From a checkpoint of a small mixture-of-experts model trained on Wikipedia: a sigmoid router.
Below are experts of layer 5 (counted from 0) of a mixture-of-experts language model. Rows are named router (the router's row for the expert), up (a neuron's input weights, with its number) and show model dimensions 0-255. Each number is 128 + 24 x the weight over its row's rms, rounded and kept within 0 to 255. Numbers have three digits each.
Before each expert's rows: "gets" lists some tokens that make up at least twice as much of what it gets as of all text. This comes from a sample of Wikipedia text that the model never trained on. Tokens count by the router's weight.

# expert 12
gets: " |", "-", "|", " in", "ing", ";"
router:120127144144129143174106092146155124174148108120156124121147119165102135157129130096176134152104151159109165133145144102114148135129133174144144115125188109124120157136146159116113104105139141187115119173150126109099156151157151144135112151152117098169140125152121105098135139101133135093114137109089144094121140141109112166111134096115133153095097142099112139079105098090091096097099123139182107150134137087126100144152133115121130085106138165140113174132154129130115092097156106118130117106168106102120178163110154152121115130134122132142115109180147156078134108138121080118146114126109092110148158127170107156123131155145098135160140141111136098116133085139115160127154136124121102126154136159092169147138144145100089126087125176147151121142167130099123095095130076
up0:114112139101136124115110159119065129139099101157154112140126111114132089157120158110164125134129145151133086106122096106132120120134121149184164137105107130139142095107144151113093143101129082116160132136111147149144108114089121123141113129086115107148128141107114162096140106095174101103157138104119146167159136094117103163130141132168098128148128098109102139123129097098121139121161173122133126104126116147103145175114123124098123134128165144086128163098146152157144133093148144126182127148101072145121131154082047122135133128131171076143171098110134134153133124115132099126131147139125140141063117170137124174111137151153120112189117173120122089100143118136124123120124174130135097130146124138130092149124077165090099143125124134081112142124153084130115129140149115
up1:150145090110116122113132130071130149178112108147135135095131148116155141115146081162103092098109118093140130150151126127089108163116116129118146108114128156135128154157154140118132149133099140120131205075137143115134104128102130138110126130104111132131118128145162090096168112134145147143133142141105155114125085107142094162133081122139125177168072132109084122138137138133121145127069087168120131110106126110130160126147116142125166165162095144111181149136116147155120134084136131118159114147150143149131121129125119129151119103100143122169128095153194114097143060148130138148153167127101097094134129151085115124124088124115148130131142147144122133117095097165146154191124139127132115109131171098147120159081135153097106149110115124139106117080159126120108118146088143
up2:112125131110101155150146118122127114135120107130108102103106088110077125125125098149110102153162166141114120105159134122092142137173109163151139138140149120137164128131153133123134128156125146127098126099092101132086146125157125124105124140119088135121172119106114106161111118127134154079154157142103142161162132118136128159159139120113172129147142157150096134126132092053118141115085196134130168150144171139146130167138140145073107106139123143128135140152161096128106130127099124089158110111122148139144115133130117108085154113117143154159136137118179095200121144135120112139109127128161128129123132094137132135113133129115127156125160146177086091107196111126191123152092154133187131108113157122131111111117176131145084169061130140151121137106126141106146122112109124
up3:096132105117078133113113149152125134172139128108060137112121116118098135121110100127101132136143089118111160148193106106136106173128117096120144122148125124140129115151144143115139163119146170116102109123141154090096155148142197132114135129152140105132135125127106102135165128110066108061123090158101127092112140091135096134160125154155156146139102142109152107123154107087113157148111100138108128161126128149156122144133134126147143111147146138160129116133136150133060099155134121060112126132107139129104118151171110145105135110143110131142109129189135153080104111135130095079112126102150092094141168079106121178106133115142095114133129145139109135108134113139181155137121121162136105112115137146118128128103131121157116074127108125145164178129181141151138111115133157
up4:136102109144144107112120089118119132168125103142136117137114131141134130155151123110153208116097137151075142114151126123077161161124099197154124146115135107133195171119112128123129135105177093099085114156128121091137146127129125116121141140102150150135175116134099142101105114095155133116100133114103140108142143100157161150128160149129127131150118146110111205139124146152117137124098169106122103123135142129152108135206136137106084129135146159136115136120112099115097133112108117117125132128161124100132175118157118118092160148201146181148120120132154155152117164119129105093104154110101123104152162100123072170173129099123117090143165125140108144100132107089112122091114142100143149128093140107118120146126131100118116138108106144117117172133123123109139131105155136
up5:053098121097095138114123116132085126145105104178105107148125136135061115138155126142156130111157090135128141151115110129137119136133080146114120139112110128172157116169162145111150102096129126137123175136138142132144132168099119101141126125102120098169094167144093090107154117129102134118138164113082125097183091127120124139107141085145147176112133142118097119124119097091140144092110121131155119116108134155151142122127120102135145171138110129118151119105159112120115105098125152121153137130128131182098163137135116115118171134127101099138117141167162153137106090106151108109171090129132120110103176125140125156113110126177154114146121121147176086122078135158125144144074152101156198131139149118145147100097090157145116148115150107162128138107138104127126156104157119
up6:091130107132143144103104146140133160084145149169143119153162133160074089114164152105126158053121118116131123133105129135152134143097196165108143103115157076120110129122143161132104144108093144080108056128138112138108109143136181128155099125123121129183120135155142116106120131092151169094146119136148141144160081151113109144165150148148148144175092108162142113121141126105126120153100106093114133125093131114116159111093105152141129134137146075128152168139136152150122104140102142134098109175107118107147136131107131130103155146090158134105138123149127144131130127145142136147158115102092133100147121150134155115176140138146140144127165100148122131140157069148140114126126145129125079082142122124148108150120106134121097134145099139143115125067113099161138077128123094
up7:119111116124162160146089110078131158144075125145101151099144141089120124125141138155164154167149106107134123131139095122088142146144084112128143133169100136109149128170130137133107087152115120168113160120130120133139152130116151146155111135115149120119184123125148120067097135137102147134124141090153135159097119130123087150145116168113112107137084139147129155101129146174132134151089115127167187133159150089143167111141102154108121132118134103097120126084118159158078123129150119092109124089121118112124141102131136105151149154160142136138134142115166138179138125119139120152160101138185138142139103127115144112141089137104143168193198088183071080144155114141159117157138139130100125101129163115111130116118136135116091123120117132120115144114137143161100140142106135
up8:113081090134149108102123114125165117122076121121097152113121133135071118136100155100141157124147096150132187137123145132165133131113081123118134140118097124122150142169143145110125118146169072089117130126154176102101136149128183167145097127136130128190099133143159098091086140142150128076137137165139134138121145083125090129118129133176147159152132128174103129142131107117146141139122116151133140117143098169137122140132137104099155095134157151123168155116141160159100107113169134119141095102165136107096100145145135139138144124149149141134115129154136138167119117175137093100138092146159106117122116093110170159097137169131138125162145157164114113110108123101104108164166143163124153146150108132134140133136106148121105145098076107136165091162170129100115133167114121
up9:114116147116120141130130070123127117175151097139143125109129150112114130123173096172116133107130125128108130070151103115088135123109132173139120139105121105159159150121155131126141136127148099151098128117182125127095139088152109134129158114116138146095146142144104094150105104138164150097141170129111149098128118130157132161129093109118191174132119125119118176121126095101133150128109158119140134132078168140141103160165138088089087119133125175139128108138165150123097094097148125118088131094136117094075177143158114120061148088167130170147109134153140136147121140137135117135117151120078102145134116153141114112121092106141107148120116148158159133095126126106141165148094143111157176093100155094124117127073153126148126129128130127092071152144154138117123124138157105
up10:114148104135160118148106136098171139144130135135094135142159165161151133123157143148139145115123129118098136139119110128121130119135168121102132125117138110123120159140123143127153181136131140096136112104135149102132181110097132133137131125090096159107173144171165168074120101128151114092096150107155094126114123154150122142109140141123142152179103085130122110089140090149118128142086103106104149072101158087165170118156103175089130147137131161125161132104129090145166110141148132133151112112149161048100165110116107137158153133096148134117142112140149173167097074169144102102153160159145116095124132119121146120143134114143105145152152118115093082080144100136136111116165154119119123121137146134145114178101122116058121121153113122122121125110155134145104114138153136